From a checkpoint of a small mixture-of-experts model trained on Wikipedia.
Size: 11 layers, 223M parameters.
Experts: 64 experts in each of 9 layers, 4 picks a token, 32 empty slots to pick.
Training: a variant of Muon for the experts, 552M tokens, 4211 steps.
Below are experts of layer 2 (counted from 0) of a mixture-of-experts language model. Rows are named up (a neuron's input weights, with its number) and show model dimensions 64-127. Each number is 50 + 10 x the weight over its row's rms, rounded and kept within 0 to 99.
Before each expert's rows: a language model's description of what the expert responds to. This comes from a sample of Wikipedia text that the model never trained on.

# expert 10
Pronouns, be, not and can inside that-clauses and quoted speech, past-tense -ed endings, and closing quote marks after song or story titles, such as it, not, compelled.
up0:41 55 55 43 49 71 43 54 50 64 63 53 36 42 60 46 47 54 43 51 62 51 70 55 29 45 43 50 56 55 48 67 47 51 42 44 49 49 50 55 52 66 47 60 45 62 49 56 43 71 42 47 57 58 57 39 50 39 34 43 35 37 58 52
up1:55 51 28 56 53 46 60 50 57 48 48 53 38 41 43 44 57 55 41 43 24 60 47 41 52 60 43 48 36 52 43 41 38 42 51 49 52 46 49 43 39 48 63 48 51 46 35 47 49 52 50 42 35 28 76 51 50 49 64 55 48 42 44 69
up2:35 52 61 26 56 29 36 46 52 33 51 42 66 50 45 64 50 54 73 33 57 57 48 58 58 39 46 50 57 50 50 44 44 47 31 56 50 62 43 39 52 59 50 51 45 65 42 40 52 38 33 49 63 38 48 65 38 41 34 40 45 40 59 40
up3:36 41 46 48 44 58 45 61 32 38 43 47 54 45 48 45 61 52 58 47 53 46 47 39 24 54 58 41 45 75 55 58 61 37 41 62 45 65 56 62 61 80 36 47 54 58 37 53 47 35 48 53 67 35 39 39 45 56 44 45 52 46 45 57
up4:32 63 39 53 55 25 36 52 37 49 71 43 45 63 49 36 59 50 43 50 43 47 49 61 43 34 38 40 55 46 30 60 57 33 47 52 64 57 59 45 43 38 34 52 47 57 50 64 45 46 34 49 36 53 57 49 39 63 56 70 49 64 48 44
up5:49 35 39 55 36 41 52 61 71 30 59 43 36 40 56 63 51 42 57 45 46 50 54 41 60 40 34 55 44 56 65 42 48 52 42 51 49 53 60 55 56 32 54 56 36 76 60 46 54 68 43 53 47 45 46 44 59 47 55 34 57 47 58 52
up6:45 49 46 46 43 54 52 40 60 59 48 58 70 40 48 75 73 54 32 52 43 36 36 37 35 66 66 44 43 63 35 61 36 28 46 56 45 45 49 40 47 37 49 54 51 46 54 50 48 49 59 56 56 30 73 21 60 59 61 70 59 65 40 60
up7:45 52 51 57 43 40 61 35 41 48 40 45 47 38 45 53 48 53 64 50 65 46 32 44 56 54 52 59 59 51 51 71 49 52 43 32 36 50 43 55 44 60 43 61 41 45 45 46 52 46 65 54 51 37 38 42 43 35 57 70 48 66 50 44
up8:32 63 56 43 59 46 57 50 52 58 53 51 53 51 42 48 68 53 51 40 39 52 39 53 48 37 55 40 54 36 53 55 58 55 55 46 46 39 47 57 59 63 36 62 70 54 39 46 45 45 31 53 62 43 34 49 45 35 40 45 54 53 46 60
up9:56 64 53 43 54 61 60 43 39 59 44 52 63 62 43 41 60 47 51 51 44 25 43 47 54 51 49 43 57 36 49 43 48 41 47 52 41 64 54 51 35 48 50 37 51 44 41 64 41 51 50 40 59 43 47 50 56 55 55 59 60 71 69 31
up10:69 49 48 77 38 53 72 44 66 64 47 39 50 54 33 76 54 35 56 46 52 35 61 49 25 42 49 53 64 52 69 52 41 38 44 49 61 49 74 63 48 32 57 33 52 52 40 40 68 55 50 54 31 39 56 41 49 48 60 55 50 53 49 53
up11:37 42 67 58 41 58 59 63 50 71 47 37 58 62 40 41 46 64 41 58 69 52 63 44 49 66 44 67 39 36 38 59 52 59 55 45 60 38 70 42 39 24 02 60 45 63 51 50 58 48 58 42 49 45 49 63 52 59 48 50 54 51 54 50
up12:46 41 43 63 40 75 55 53 45 46 56 57 73 42 39 64 69 40 37 65 63 42 64 57 53 51 46 41 37 55 33 56 50 56 64 44 56 42 41 31 48 45 46 69 46 60 45 60 28 42 62 46 59 56 54 47 47 42 54 50 49 39 50 56
up13:35 40 43 62 66 50 50 50 54 51 64 58 50 38 40 50 46 79 51 60 54 51 53 54 47 50 64 34 38 59 62 46 38 61 48 30 59 59 58 47 50 58 43 55 41 54 50 51 50 39 51 48 43 49 45 40 60 55 45 40 50 78 36 63
up14:66 59 55 45 34 41 55 55 59 52 45 63 46 47 46 54 48 26 63 61 40 69 36 39 41 61 42 41 43 42 40 47 47 53 54 69 36 57 56 47 52 40 61 54 51 55 39 43 45 51 61 22 44 50 52 40 39 59 55 50 68 25 55 44
up15:56 49 43 58 50 55 64 59 45 54 57 50 56 51 46 73 42 39 42 48 56 63 51 51 45 44 45 56 69 71 52 49 34 63 62 50 40 43 51 45 33 52 50 59 56 52 61 42 51 39 45 61 61 50 46 37 44 56 40 38 43 51 72 60
up16:39 59 66 47 52 38 61 62 59 55 46 42 52 42 54 40 75 51 51 57 49 49 63 46 49 52 60 31 28 48 47 61 55 64 49 53 50 52 47 46 56 48 65 48 69 62 52 66 67 43 33 62 54 47 33 48 50 34 58 62 42 51 53 53
up17:59 46 51 65 53 57 71 46 40 40 35 56 49 26 52 61 57 78 47 57 47 73 40 51 38 23 61 39 62 64 26 75 50 50 62 61 52 45 43 48 42 54 49 49 61 46 57 55 43 50 46 52 60 53 46 37 27 65 50 43 46 50 42 65
up18:48 55 59 51 54 51 55 33 52 23 40 40 31 31 50 51 54 54 36 43 51 39 52 65 49 60 66 63 58 44 39 51 52 45 52 48 51 41 49 67 38 73 59 52 59 41 41 62 47 56 40 39 48 43 39 44 52 67 50 45 43 63 50 50
up19:54 38 61 40 51 34 39 50 59 44 53 31 46 58 47 45 53 49 38 37 45 58 44 64 44 65 68 46 40 54 46 44 39 53 36 61 63 57 43 36 59 59 47 54 45 63 42 36 59 54 35 50 57 49 57 73 48 52 54 25 58 53 29 58
up20:53 39 54 55 65 57 46 51 58 31 38 72 53 33 48 53 59 49 45 59 47 47 51 44 38 47 42 57 57 61 53 34 17 56 46 59 50 30 56 65 51 55 66 49 46 50 61 42 44 40 40 63 56 47 63 47 56 42 48 41 48 50 46 31
up21:48 50 57 63 57 65 45 48 37 51 70 51 50 51 56 44 51 46 41 52 52 39 55 47 39 50 37 69 39 63 61 53 43 54 46 52 48 48 70 39 30 52 58 53 57 59 57 51 37 52 51 58 44 49 47 61 34 66 52 36 29 58 49 70
up22:43 54 39 64 61 47 35 34 33 53 67 36 67 61 48 42 50 51 49 56 40 37 43 43 49 46 35 56 32 50 50 50 43 54 59 53 59 41 55 57 49 60 24 49 50 38 44 37 46 33 79 49 64 55 43 52 52 37 53 42 50 50 40 38
up23:57 24 40 56 51 77 39 43 59 54 23 62 55 43 57 38 76 34 56 67 49 42 44 45 34 60 62 56 47 60 49 53 66 72 43 51 56 46 47 59 48 51 26 31 56 41 45 53 50 61 41 40 51 53 64 58 55 41 37 51 47 41 55 53
up24:49 56 49 51 41 45 55 58 50 64 59 53 30 34 48 51 38 64 53 47 54 57 48 60 53 46 54 41 44 79 47 57 59 49 48 49 46 53 46 53 45 58 74 53 54 41 55 63 65 56 22 58 59 55 36 47 61 41 53 65 65 46 50 50
up25:73 59 47 61 53 71 43 49 60 32 38 48 70 37 36 64 44 41 51 48 53 35 46 47 33 32 60 54 60 39 30 32 39 50 56 54 42 30 68 47 56 28 59 67 32 63 51 45 57 53 51 45 51 46 51 58 53 41 33 65 48 58 72 54
up26:43 49 38 47 46 54 68 61 57 56 66 49 45 36 53 63 60 42 42 41 69 48 55 57 68 42 51 54 47 50 57 42 50 54 44 45 51 43 87 42 54 51 60 45 36 52 61 60 63 49 56 43 41 53 55 49 49 71 45 51 56 60 53 47
up27:51 33 44 47 47 66 44 53 30 45 70 43 31 55 35 46 30 56 38 65 46 54 64 56 54 46 53 61 48 57 66 56 50 53 50 44 59 32 40 62 36 68 44 46 39 40 52 49 58 50 35 62 45 62 56 43 48 47 40 55 44 33 39 63
up28:42 48 54 42 51 43 55 65 51 38 62 55 64 81 43 62 45 38 38 57 62 64 51 36 51 49 62 41 56 57 55 54 72 54 43 60 54 62 48 62 54 30 31 73 48 40 61 69 38 52 60 37 54 45 61 37 34 39 47 47 54 56 41 41
up29:57 54 48 34 48 42 49 70 43 52 47 39 73 51 45 32 49 67 43 28 65 61 49 69 48 46 46 51 63 50 45 27 64 42 65 39 46 72 68 47 71 55 35 52 57 50 45 64 53 41 44 49 50 48 37 55 50 58 57 53 52 55 57 69
up30:79 54 46 57 46 32 46 54 57 62 54 54 60 54 45 37 50 54 55 61 58 38 38 62 63 46 38 39 55 48 40 67 52 57 61 46 50 33 44 47 38 51 53 43 47 57 47 39 46 56 50 54 23 53 59 42 42 57 56 40 46 34 25 50
up31:48 66 36 30 54 46 59 62 47 45 44 38 53 42 61 51 66 57 37 60 52 34 55 73 57 38 58 61 49 63 39 39 51 59 59 56 45 56 67 44 45 71 46 42 51 44 58 58 55 59 63 65 37 50 45 39 49 50 51 45 40 51 47 50
up32:68 36 61 43 49 54 56 46 60 64 47 55 46 49 61 54 52 48 32 66 49 56 58 56 56 62 49 57 38 49 46 70 40 60 59 62 45 68 60 54 35 48 41 49 64 43 62 45 50 40 33 72 66 52 52 49 58 59 23 47 46 49 40 57
up33:52 49 61 53 47 31 65 38 64 31 64 47 39 55 57 37 42 62 23 50 52 49 68 51 48 60 56 55 60 45 46 52 35 38 44 62 45 62 41 54 53 60 54 72 55 36 52 41 48 51 69 47 39 60 63 60 43 44 61 61 51 73 66 57
up34:70 35 50 60 59 56 36 28 47 49 53 42 53 35 44 32 46 34 51 59 56 33 53 60 62 53 54 53 67 37 58 44 43 72 43 44 51 43 55 50 55 47 63 54 59 51 49 43 61 55 37 45 52 54 54 55 59 53 34 59 60 51 40 54
up35:62 48 41 30 60 43 65 39 47 48 59 46 65 60 54 42 46 36 63 53 65 42 51 72 58 57 41 48 63 16 68 71 47 51 59 59 52 52 61 51 58 56 49 44 46 54 35 65 66 54 63 38 71 62 56 35 55 65 56 36 46 52 60 54
up36:47 52 55 49 51 71 63 47 37 49 55 50 49 60 42 44 32 62 62 52 40 50 36 54 46 44 56 75 47 53 42 50 41 45 59 44 50 54 48 41 56 56 53 53 40 47 28 42 64 27 65 61 47 40 61 42 30 66 50 57 60 45 41 61
up37:66 56 58 38 42 38 74 50 64 49 49 42 43 65 38 48 63 59 42 58 56 58 42 65 54 48 40 37 57 50 44 53 48 37 48 46 49 32 48 31 53 52 52 48 57 36 47 52 62 36 34 50 57 41 44 35 47 61 52 65 43 57 38 45
up38:38 47 43 48 57 44 40 49 47 39 69 38 44 59 55 54 55 42 47 49 61 43 73 52 67 61 31 44 67 36 45 70 26 65 57 45 51 62 47 33 42 77 59 46 56 38 49 58 47 39 39 59 50 48 49 47 53 53 55 43 49 66 64 63
up39:29 61 36 56 39 44 56 42 46 32 53 61 56 35 39 42 52 46 45 55 59 52 39 34 39 51 54 41 50 55 59 48 53 45 61 58 40 54 39 62 52 49 60 47 45 50 64 42 56 33 49 36 49 53 53 45 51 44 46 51 61 52 47 65
up40:63 45 65 43 28 40 61 55 33 49 52 46 49 54 55 55 35 37 64 44 56 57 57 43 54 30 52 53 51 54 49 61 55 48 35 68 43 35 49 52 38 37 44 49 60 48 50 25 47 59 32 58 43 62 50 55 56 48 54 32 41 54 48 50
up41:58 47 53 62 51 48 53 73 54 34 51 65 47 66 54 56 51 64 40 46 33 51 56 53 24 52 42 47 53 50 54 56 44 64 61 36 52 45 59 35 44 48 46 49 56 51 48 71 54 34 47 41 75 55 51 49 51 61 42 65 43 38 38 54
up42:35 72 43 38 27 54 53 57 56 45 41 58 51 51 41 52 61 41 46 51 52 48 58 49 56 50 53 48 66 39 54 48 52 54 50 63 32 51 48 63 62 56 31 42 55 65 47 48 41 67 47 35 62 50 47 35 54 41 46 75 48 57 36 56
up43:60 52 43 41 65 74 27 47 45 57 73 48 47 50 51 47 78 26 47 45 67 38 53 63 60 45 68 60 48 32 43 55 53 66 79 35 45 51 58 35 68 62 58 35 56 53 38 53 27 68 54 59 71 50 46 33 49 43 47 33 49 54 48 48
up44:56 35 39 65 65 35 56 41 58 39 56 40 53 46 44 51 65 45 66 50 38 49 57 46 14 45 66 47 55 60 52 55 56 66 67 46 48 45 40 40 42 44 64 44 44 30 36 57 45 36 28 35 65 45 58 57 35 46 31 52 40 59 42 73
up45:18 64 44 43 63 48 57 47 49 49 55 45 47 37 45 39 71 47 54 53 07 44 42 48 59 69 62 66 51 44 42 60 62 59 59 50 47 55 30 50 61 58 34 30 49 55 32 56 50 42 39 51 66 63 39 50 55 52 56 71 49 61 66 39
up46:35 56 41 32 62 36 63 34 64 59 69 58 46 60 51 44 52 54 53 55 34 37 54 30 55 53 41 54 53 55 51 61 56 46 77 63 47 51 46 35 59 30 55 36 50 56 37 45 62 58 48 52 44 63 55 63 47 48 42 62 37 58 64 34
up47:49 62 71 42 44 62 34 46 53 44 37 32 50 52 52 45 42 69 58 44 32 60 60 53 47 53 41 48 56 49 41 34 49 43 57 32 43 66 51 57 50 64 49 50 42 61 52 61 40 58 48 46 46 48 65 47 41 33 48 58 27 53 20 53
up48:39 54 41 59 29 60 50 63 62 42 51 49 44 67 45 51 54 69 63 62 29 53 44 69 37 60 60 53 61 55 66 36 53 45 66 41 59 50 35 46 74 74 47 63 65 57 44 50 73 43 42 48 51 40 30 57 41 61 55 51 60 49 43 58
up49:61 57 44 70 49 64 26 47 57 62 35 34 57 75 62 37 47 77 50 56 20 51 60 29 39 34 24 54 46 44 49 52 55 62 43 56 52 61 44 42 52 69 30 58 65 41 49 48 62 49 46 55 46 53 54 66 45 42 51 35 49 48 50 46
up50:39 47 55 66 53 46 40 47 36 38 49 45 49 53 62 65 34 67 52 49 47 35 64 38 62 30 52 50 55 56 43 35 61 43 45 70 47 59 72 47 42 50 59 51 44 61 45 59 48 38 48 48 66 53 45 39 56 46 46 51 51 53 27 41
up51:39 54 71 54 59 55 45 48 59 40 57 73 28 40 56 45 40 53 28 51 44 45 65 60 53 63 62 49 58 53 44 46 59 48 40 50 44 54 75 39 46 47 70 46 46 44 42 45 49 54 55 39 39 57 50 31 40 40 57 54 59 44 56 41
up52:44 50 45 49 66 45 48 43 58 48 46 57 56 44 56 60 49 35 49 38 41 58 48 57 63 60 51 47 38 37 60 59 33 36 24 65 52 41 43 46 58 46 35 49 42 60 56 44 49 50 61 62 53 55 39 39 59 54 46 75 41 52 38 55
up53:37 47 45 55 51 49 55 55 42 48 59 70 68 55 47 47 49 60 68 43 42 60 48 58 58 36 36 43 54 57 39 50 63 39 60 35 54 43 71 44 53 54 28 51 43 60 45 54 49 42 50 50 71 46 56 49 54 36 45 52 51 49 51 57
up54:28 44 49 56 61 43 47 67 40 55 55 65 45 51 47 52 43 49 65 65 51 57 49 55 59 43 47 41 52 63 67 46 38 74 62 69 45 45 47 48 47 20 47 37 44 45 55 61 66 33 70 42 22 56 58 42 64 51 55 48 56 40 41 44
up55:43 63 53 61 63 50 38 65 52 31 47 62 43 64 41 45 58 41 54 25 56 50 39 59 45 37 42 44 46 49 38 63 48 49 37 60 38 59 44 43 42 50 51 76 59 63 56 51 34 47 33 54 45 44 45 33 36 54 44 53 43 50 34 51
up56:29 60 54 63 45 53 55 32 63 75 49 73 54 50 46 59 45 62 49 63 51 41 57 38 54 43 40 29 49 37 51 60 39 57 66 50 46 51 31 45 30 56 40 56 59 50 49 52 51 35 66 47 50 57 44 52 58 34 66 48 42 59 33 57
up57:58 32 43 48 52 37 59 33 53 55 36 41 46 57 51 51 68 36 71 61 62 32 42 49 46 65 50 79 58 64 54 43 69 42 51 57 71 41 38 59 45 57 48 56 42 63 39 46 55 67 61 56 59 39 66 43 69 53 55 78 62 59 34 56
up58:52 48 52 52 34 40 48 43 54 31 51 41 50 50 48 55 48 41 38 58 34 44 63 59 34 54 52 42 37 78 39 35 50 73 48 35 61 55 34 49 49 67 41 56 39 66 61 44 47 41 30 41 35 45 51 48 64 45 49 52 62 42 56 67
up59:48 47 58 52 45 44 76 52 37 60 72 60 30 31 41 51 56 52 60 73 24 44 56 65 34 48 51 48 52 59 40 80 54 51 45 56 58 54 57 49 54 37 41 57 57 61 55 41 33 44 46 51 58 48 44 39 55 45 53 53 46 55 32 27
up60:59 38 49 38 52 65 54 41 45 48 55 77 46 40 39 65 59 50 37 45 46 52 44 45 58 59 40 66 54 63 59 66 49 33 66 51 40 49 40 44 50 43 54 55 37 40 47 44 49 39 51 67 66 55 60 60 44 40 56 57 40 59 43 60
up61:44 45 49 87 52 36 62 53 67 61 55 43 51 45 52 51 67 48 57 49 48 41 46 41 71 56 55 44 40 63 47 63 57 52 41 49 59 53 62 53 54 47 61 65 61 70 51 73 64 50 47 40 45 56 44 51 43 58 49 64 47 40 51 40
up62:34 51 41 63 48 46 60 45 67 50 50 50 29 41 50 51 46 46 55 48 31 62 55 55 49 36 57 49 65 27 45 59 41 76 47 51 38 46 49 58 57 56 45 46 59 59 40 48 39 55 37 42 31 43 58 47 47 51 51 35 47 54 46 30
up63:52 55 54 54 57 51 53 42 26 51 36 56 40 48 35 55 59 42 55 37 64 49 62 52 68 46 47 47 40 72 53 51 71 46 63 53 58 61 60 52 41 33 49 67 54 56 50 37 67 51 30 49 43 53 48 51 71 53 58 55 54 56 59 41
up64:39 57 46 30 45 53 83 61 49 51 49 53 46 52 38 57 35 40 38 59 56 38 52 78 49 42 65 51 44 54 45 44 44 64 47 46 43 40 56 44 44 65 65 53 50 40 41 47 52 45 78 51 47 46 59 28 37 49 44 39 64 58 25 55
up65:64 53 49 49 54 58 30 36 62 50 42 46 49 39 63 43 64 54 41 60 59 53 43 36 57 47 69 55 45 45 32 24 38 40 61 64 43 56 47 52 30 54 51 46 45 63 48 49 30 71 48 51 35 62 42 38 59 48 52 57 60 49 53 47
up66:75 62 52 51 47 53 26 59 60 33 52 55 50 39 60 36 31 40 75 50 52 56 43 52 36 50 74 67 59 42 47 52 67 70 45 49 38 51 41 47 55 49 50 48 25 52 55 72 44 32 51 38 50 54 50 68 48 50 56 50 48 48 55 47
up67:80 43 58 57 59 73 25 46 52 50 54 45 63 62 45 24 42 47 59 55 48 34 65 50 63 51 41 51 63 33 47 39 46 63 57 58 48 37 44 52 42 46 73 46 60 39 47 34 53 44 30 71 22 50 68 44 52 71 49 44 54 48 52 45
up68:69 36 52 44 41 43 39 56 62 33 60 35 57 62 43 54 60 45 66 48 54 68 37 52 46 57 27 54 48 38 49 21 46 32 51 52 32 57 27 63 54 46 58 69 52 39 53 46 62 61 37 57 42 50 54 37 43 50 52 64 27 55 63 44
up69:44 37 56 36 36 35 59 39 48 53 67 45 56 55 46 51 46 38 49 48 63 43 51 55 57 36 60 40 46 50 56 53 51 63 43 61 53 34 52 60 50 52 64 22 43 62 59 54 43 51 31 62 62 69 42 38 40 50 40 67 56 56 44 56
up70:48 52 45 46 44 28 34 48 54 58 59 65 56 74 31 29 69 49 28 38 69 39 60 46 39 36 58 50 42 44 43 66 63 58 47 41 62 47 65 53 32 59 52 28 46 68 52 44 38 41 78 57 34 45 38 58 49 48 57 65 45 29 37 57
up71:54 54 55 46 57 58 46 74 42 56 60 44 47 55 38 50 64 67 39 49 81 69 63 35 48 42 45 59 47 53 47 65 41 45 45 49 40 43 58 44 57 48 74 70 66 63 51 15 46 33 29 49 59 59 44 70 41 40 62 46 45 50 31 41
up72:51 57 54 42 41 49 37 50 50 41 57 62 51 40 49 71 53 47 64 44 35 53 49 48 50 40 41 50 36 43 51 45 57 39 55 61 50 42 56 46 44 38 33 59 44 48 43 67 43 79 53 54 51 56 57 45 48 50 61 47 49 56 68 23
up73:38 73 57 44 48 46 59 71 49 51 55 58 60 49 42 54 50 68 64 60 34 62 55 53 57 53 40 48 29 63 47 41 56 58 49 46 48 57 54 68 59 43 35 52 43 55 56 46 59 44 48 59 58 46 46 42 60 38 53 78 63 43 52 38
up74:68 42 50 61 56 25 55 43 56 73 43 51 58 38 42 55 38 48 58 44 30 53 61 45 25 39 72 29 50 54 49 41 51 62 53 57 66 59 34 58 55 44 62 44 42 66 49 50 47 67 49 52 56 33 30 48 45 41 53 63 46 36 49 50
up75:46 34 66 56 45 37 45 67 48 50 60 40 31 48 44 48 52 35 56 49 66 25 60 56 35 37 58 69 56 36 38 43 54 49 49 51 46 51 46 54 36 58 54 42 54 43 50 51 33 51 53 52 39 52 69 61 57 53 55 50 56 55 42 56
up76:66 62 68 47 43 52 50 68 52 36 38 66 49 68 41 72 51 41 59 54 41 58 48 48 68 56 48 51 53 66 50 32 58 44 48 55 55 44 53 56 30 59 52 62 49 43 62 65 42 32 54 53 73 40 53 58 46 56 41 46 39 66 52 29
up77:54 55 58 54 56 58 31 61 59 69 39 61 49 40 53 54 54 46 36 60 74 48 40 55 40 61 51 53 59 62 34 57 51 49 38 47 53 50 50 59 45 33 59 37 34 47 44 58 30 47 46 47 35 43 46 40 54 34 60 42 48 67 50 52
up78:41 28 44 40 61 50 53 44 30 56 43 69 52 39 44 45 52 37 25 76 52 47 50 69 56 61 52 59 37 46 48 51 39 56 51 55 46 59 39 41 50 59 56 61 33 50 57 50 38 64 39 49 48 60 76 37 44 50 44 56 57 43 47 45
up79:41 42 69 39 48 55 57 69 47 18 61 41 45 63 47 68 44 41 60 46 52 63 41 59 55 45 40 67 59 45 43 44 62 37 27 48 61 53 31 54 44 53 38 69 44 52 73 44 51 63 54 54 58 41 51 48 42 59 48 40 56 47 60 55
up80:53 45 56 58 54 45 32 29 38 59 56 43 35 37 46 44 39 58 50 52 43 37 51 54 60 61 55 59 56 36 49 41 54 48 49 55 55 60 49 44 56 43 40 60 37 43 45 46 49 52 57 41 42 60 61 67 56 56 36 39 55 55 54 61
up81:44 64 64 53 45 49 55 28 47 43 56 58 22 62 57 52 61 48 26 59 57 46 52 61 30 40 60 63 56 27 37 49 59 31 38 64 60 36 55 59 44 44 47 49 22 61 50 64 36 55 79 49 55 50 40 51 42 44 49 49 46 31 51 47
up82:57 47 53 65 41 39 53 55 65 57 46 66 28 45 62 52 47 33 57 40 60 52 37 51 45 43 61 46 56 68 54 28 49 61 30 53 52 48 49 37 20 66 38 56 43 55 63 46 46 47 52 50 62 43 51 51 38 28 41 48 58 65 56 50
up83:31 55 49 46 39 44 56 54 55 54 58 61 54 48 53 46 49 59 67 61 39 46 49 48 52 58 47 35 41 37 69 59 44 56 47 39 34 54 61 59 52 61 44 24 60 51 45 60 64 54 67 52 67 61 52 52 50 60 57 49 38 46 35 37
up84:56 47 51 71 68 76 63 36 35 47 43 49 50 40 54 49 39 49 39 61 61 47 56 46 27 63 46 53 50 72 59 47 36 65 51 67 60 50 49 68 50 50 45 52 47 68 44 46 35 44 46 58 43 52 57 43 48 46 42 40 50 44 57 30
up85:55 51 48 54 34 50 63 48 41 39 62 47 40 65 50 57 41 58 77 39 31 57 59 28 29 58 67 47 46 37 67 60 46 51 74 41 40 49 38 55 54 49 39 39 58 39 53 59 52 54 60 41 57 39 54 55 45 54 51 65 53 63 49 56
up86:37 51 60 61 52 49 67 43 52 36 42 42 65 51 60 43 56 56 58 51 53 41 57 66 56 63 53 53 49 43 31 72 54 49 58 53 53 44 58 52 41 42 68 66 56 34 32 52 22 45 48 47 54 51 41 60 49 40 56 61 55 39 36 51
up87:55 48 43 55 42 61 55 63 54 66 42 53 61 53 62 58 67 48 56 44 51 61 49 37 54 44 51 30 33 59 46 46 58 42 47 57 66 48 51 51 63 58 53 48 52 56 61 50 41 44 38 41 50 51 47 40 38 45 54 41 51 38 44 52
up88:60 43 45 60 57 34 40 39 44 41 53 40 32 50 47 52 52 44 45 58 30 46 36 47 60 57 40 53 65 53 52 64 74 58 54 49 54 58 44 49 44 72 32 63 52 62 64 36 46 37 43 67 60 57 66 48 46 39 42 41 53 51 52 59
up89:55 59 58 49 51 50 50 45 58 65 39 54 43 55 51 52 32 41 66 42 68 33 56 58 53 58 47 51 48 53 29 29 48 55 55 63 49 39 41 55 62 57 44 58 40 53 47 59 57 57 62 44 32 58 55 53 49 56 30 51 65 47 66 69
up90:50 47 43 27 51 29 48 49 45 60 32 49 57 55 29 67 72 56 67 64 52 50 52 47 52 36 29 62 55 18 57 63 42 61 61 46 44 54 74 46 40 38 44 50 64 58 51 56 43 49 72 46 57 50 38 39 55 56 60 54 48 44 56 49
up91:27 27 39 56 51 40 59 44 39 44 60 44 48 42 43 55 53 52 76 65 42 44 55 34 32 64 47 51 46 33 42 52 43 24 44 52 61 28 59 54 53 39 30 30 47 52 36 42 44 46 37 39 55 34 37 54 57 65 63 68 45 70 45 41
up92:54 65 34 33 31 43 38 54 50 51 44 50 53 43 61 63 36 49 55 42 16 60 62 58 59 34 51 38 57 56 49 46 52 45 57 58 30 31 41 33 58 47 54 44 47 62 45 40 55 41 44 54 46 42 55 44 52 63 73 44 57 45 53 37
up93:65 50 57 40 62 59 53 47 50 64 57 48 61 42 57 39 54 52 40 67 52 57 54 56 63 57 41 57 41 65 51 60 45 50 49 36 46 68 29 52 41 71 56 40 55 47 50 52 53 38 57 44 42 49 44 53 35 60 45 52 51 42 39 50
up94:42 39 41 62 46 54 39 36 78 55 64 61 30 40 47 30 54 53 41 55 62 35 47 61 69 30 59 40 28 59 46 47 52 55 66 41 49 59 43 42 68 52 23 53 45 49 47 61 56 50 59 32 53 40 53 38 62 46 52 37 53 49 72 39
up95:60 57 60 65 46 51 48 36 59 40 50 43 60 54 61 48 62 67 52 48 56 38 49 59 58 51 64 36 25 54 47 44 54 46 29 38 43 49 53 37 36 52 46 49 50 66 44 47 69 55 54 37 56 31 63 51 55 53 67 61 49 59 48 37
up96:77 50 46 45 45 52 49 53 51 52 29 47 35 51 41 43 48 56 42 47 44 52 45 51 40 44 49 63 40 64 51 31 59 55 45 50 46 48 37 49 63 56 52 44 35 58 42 38 53 33 42 51 36 42 79 45 32 38 67 66 40 64 59 46
up97:69 36 57 59 59 32 23 42 63 49 48 60 47 60 41 57 49 30 50 40 70 48 68 62 52 65 58 48 63 37 46 48 41 39 67 57 60 50 56 47 65 61 51 52 46 62 45 27 57 60 45 36 47 49 39 30 67 68 46 43 51 50 56 57
up98:75 59 48 58 41 60 67 31 40 39 65 62 50 58 47 50 48 52 47 57 44 46 41 56 46 40 34 57 49 56 37 40 54 40 65 57 41 54 51 53 51 59 45 71 68 51 19 65 35 58 49 55 64 37 47 50 41 65 62 58 44 43 72 37
up99:42 50 48 71 43 48 50 60 63 40 54 56 38 43 39 47 46 50 46 27 44 39 39 55 47 68 48 47 48 48 36 44 47 71 32 54 43 49 13 56 26 50 48 45 48 52 55 48 45 52 87 56 60 48 51 44 41 45 52 61 49 35 49 40
up100:54 41 58 40 34 47 64 47 65 40 70 58 46 54 45 52 57 43 48 39 31 59 57 56 46 33 64 49 52 64 47 63 51 38 35 37 62 62 50 48 51 40 52 55 48 48 46 62 54 68 68 54 63 48 61 50 35 50 47 57 51 38 48 56
up101:59 41 29 47 47 26 54 56 59 51 51 41 52 67 47 50 29 34 52 47 44 51 53 52 37 29 50 41 61 46 54 33 49 60 38 43 45 41 59 52 51 08 32 57 34 56 44 64 46 19 51 44 56 49 48 39 54 64 58 36 50 48 52 56
up102:58 48 52 41 53 59 31 32 60 45 47 61 40 44 53 52 35 54 51 34 43 60 50 48 57 54 48 32 43 45 52 66 50 38 21 43 45 54 56 55 63 45 57 65 65 39 46 25 54 51 49 48 36 36 43 47 80 53 57 31 45 45 55 63
up103:42 68 38 44 52 41 54 39 52 68 49 40 51 56 36 45 56 68 36 67 44 64 58 61 44 62 58 49 54 43 53 46 44 50 42 45 47 31 50 49 42 31 40 39 47 33 45 53 62 45 61 54 66 50 40 68 46 29 50 36 63 61 44 38
up104:53 69 45 36 64 46 35 55 29 44 51 53 65 40 40 51 55 45 58 56 56 50 56 49 47 38 38 51 45 33 40 61 53 32 48 51 43 47 45 49 43 52 75 54 70 37 31 51 47 28 40 49 38 41 55 60 53 40 64 37 65 49 64 44
up105:50 43 53 34 35 56 57 61 57 53 57 50 56 52 37 48 72 70 35 45 59 39 54 47 58 67 38 50 34 36 46 44 41 62 58 33 44 46 46 47 45 61 67 56 49 50 61 49 50 77 51 59 39 46 51 48 46 34 53 61 42 56 45 35
up106:34 50 59 35 47 30 37 65 48 53 56 41 56 46 53 49 45 57 61 59 40 65 48 38 60 49 59 48 47 52 57 60 60 49 45 29 55 52 74 49 72 46 35 76 36 47 59 48 46 44 42 48 47 44 55 30 45 53 52 60 73 32 50 43